From a checkpoint of a small mixture-of-experts model trained on Wikipedia: 12 layers.
Below are experts of layer 3 (counted from 0) of a mixture-of-experts language model. Rows are named router (the router's row for the expert) and show model dimensions 0-159. Each number is 500 + 50 x the weight over its row's rms, rounded and kept within 0 to 999. Numbers have three digits each.
After each expert's rows: a language model's description of what the expert responds to; "mostly gets" lists some tokens that are sent to it at least half of the time. This comes from a sample of Wikipedia text that the model never trained on.

# expert 31
router:606427520525496490556502512508450498482524527565580560395481509401532570538485512429521547512518490560461466467519425536446478461515511534554474591497471478528457505428463606500470525527455455535466462530451542586531441465492514552499554490497531450575559434547460495500402592490406458498491596550489375401580448467544440485408548449574545550471577519493502496440509538514558432488526430505560516529500459533512469483431510491402443447554426555395507453534532459382448505460427471
Ordinals and year starts
mostly gets: " third", " short", " second", "19", " fifth", " fourth"

# expert 56
router:500497458497477576515461464571546496478531482635586459480455495538510513379493534514404490406459595501477417479469534581453487484513506471537531442550528530452566550421473420579407588517498510581621465487554489494483577433460522463561478471530448483467540590460592457444469491502458497446483547479526543511509522511536419582492481590442549592604511458512572488475616584484542566486484579539419543474475480567503517478569564546526475468430519511509515517452473526563547536559534511
Surname endings
mostly gets: "ić", "ović", "kov", "stein", "berg", "ski"

# expert 2
router:507551521566496453556508461508437616530482496447423479504500509426511601522491406531446522530490465575538527421528523540417447477505524498606454498502462466382465464513478449533536564496419480543491583517546549545389510466563547450436535486489531488576607516511478499447540476453509488576409531468476566520538465412446525403377487415545552526434474424507513440551554525549420488436545408524536448502543536556466568466430500535406441531526568561538515542553505510490444498435496537
Number leading digits
mostly gets: "19", "20", "29", "27", "18", "10"

# expert 57
router:449542545449551516539540557518533507488430465483523424471436435429496471538423508414468557486453530553512487444616419446470509520433473447530536465523477485616548545410486521414502501372418494528469552525503451502494428445488490496543411501450417524542481465569485469594508474540539505449414506523616360441508544425477528521454448515619549493421455473483457515565445502529521528567505508412491544504502540578495521585556436460456436506535585548512511495551559517524512417516447483
Century digits, political stems
mostly gets: " leg", " Leg", " Labor", " chief", " poll", "vironment"

# expert 43
router:482624466476529449565522524573517588499541479467460474486447470507539504457537452524548558462468415484461483443563496478433513481569454554515438510530520514515471511526521420514471431532540436529454578474576417571515528560464439456494525446494442502451578401468502531569514476416533455564568597509433494499544437399458505419526522470496411452469617428542507490580523575476541551415532502487435448556562424533488535553515519455477489517547567602465487459452516484404433401417424503
Digits in numbers
mostly gets: "teen", "elve", "29", "31", "30", "87"

# expert 40
router:530536459445548424565447582510544476459430530480583492561434589470414520493545469459502472550505437545531457568551547523502420422534448504437545499519451543490564570551543528476441461468483461493456540561436422430434503563460413485442521530492481531578495462498510556502451514564555543456426531597582561533596493480464505517528456583540569489507546528433495469592491427414595533455460521562491453518502484426600492560465571503420557475537569467552475455411523498570426485424444534
Mid-word pieces, years
mostly gets: " Mag", " wh", " real", " Gal", " Sum", " susp"

# expert 23
router:473445404548464538508505388548533527526587547572503468520561558454486465468504523568454481407517440502452480573449469552494503534549490435554546495472476554483538514527505506567442603448595453523585522584474493527519566591385542484516438490411478507551522608437493479476576503443491517538465439446496589496552511474570514457476492509515573502587568442544484458523497485408482472559489576566506614478503450482498562524558398459431537568544490547475386460406523551462505558497495548
Mid-word name pieces
mostly gets: "ware", " rap", "yan", "burg", "lon", "lin"

# expert 26
router:508477548406507530486522456460499514461452584451497443608459550419413471543480493455442506525509374436441541488512449492556454560517485560539404543560509423556471540472503490509542437605495538522507517544489487587567455481487481590400534521486536476530456450603524526535554601581475452561436564462415545445548415491478540449464544550448472418529504500539487506474536517434526554497596521481480427481563430509551521542468410520406457488513443570445480506472471548439507515509369457
Punctuation after numbers
mostly gets: " quarter", "-year", "×", "th", " yards", " round"

# expert 33
router:474483569476419486407521476461480470543413517418535452504535548444435429525527506540402456415509448471559552515592531413519532451495494512527527459443569527471419566541502564598489443509591531505467507521530474539555495517411466518507549542398391570528605516502525407553601544519505444465427570400484487574471471443536528442559478430511487567485499407516448497579460453559528501499517461457435429470497539478547528461565513492453462492409515541572503552557550493451509501525404555
Table separators, degree signs
mostly gets: "°", "endar", " Cape", " Feb", " September", " April"

# expert 24
router:494514533558512455531512487504564511486521522555427517479526515494543505593507484544519465601473456553479577437434528502416414540478463479472556422481454418492465530504478511445567518454432397446535558515504488434584586567468452594474499582458525468591509523506475534450542537567493474558468447518471544459528451516440430513496531453467452463470558440569510527568423477517566545457526388452539440451371447475453556557566437528466429475395438512547534384529533464469446535413562575
Digits and units
mostly gets: "′", " cm", " mm", "%", " sq", " percent"

# expert 5
router:507499491603433464577465492469495443523574470501572486552519412491533424413467525470394478407420607503540538561525558537536484579522543458540600518493544485458445455540531483532570566423486538407513485541491568471468524482517516473437582551425486463479483512459632472356462510546557564493439569583500550466540492559580482519530454465471445546479507504529523501468466557554510597444450481445560613543479523507493517557557464487540436574554578452478466553466545553491527472547463499
Conjunction "and"
mostly gets: " &", "ń", "alem", "bul", "illery", "hedral"

# expert 38
router:540489537510430486498453487519506425456510559443410439529470496555485463545534507507506572500459393564522478556562452566519468559537504437579581496470416486517553502554476439518587540416412479511573565525532533532566439453476520533456416442550505426417478391467591555424495579553456591565450531516501396441524528542530456558454441488483492546513498547470472540421495472548463387477545491483494443516426508573415471455454540521406530443436521611509471526534513471468529560569494449
Top and taxonomy labels
mostly gets: " top", " Top", " Arthropoda", "ottom", "ecta", "family"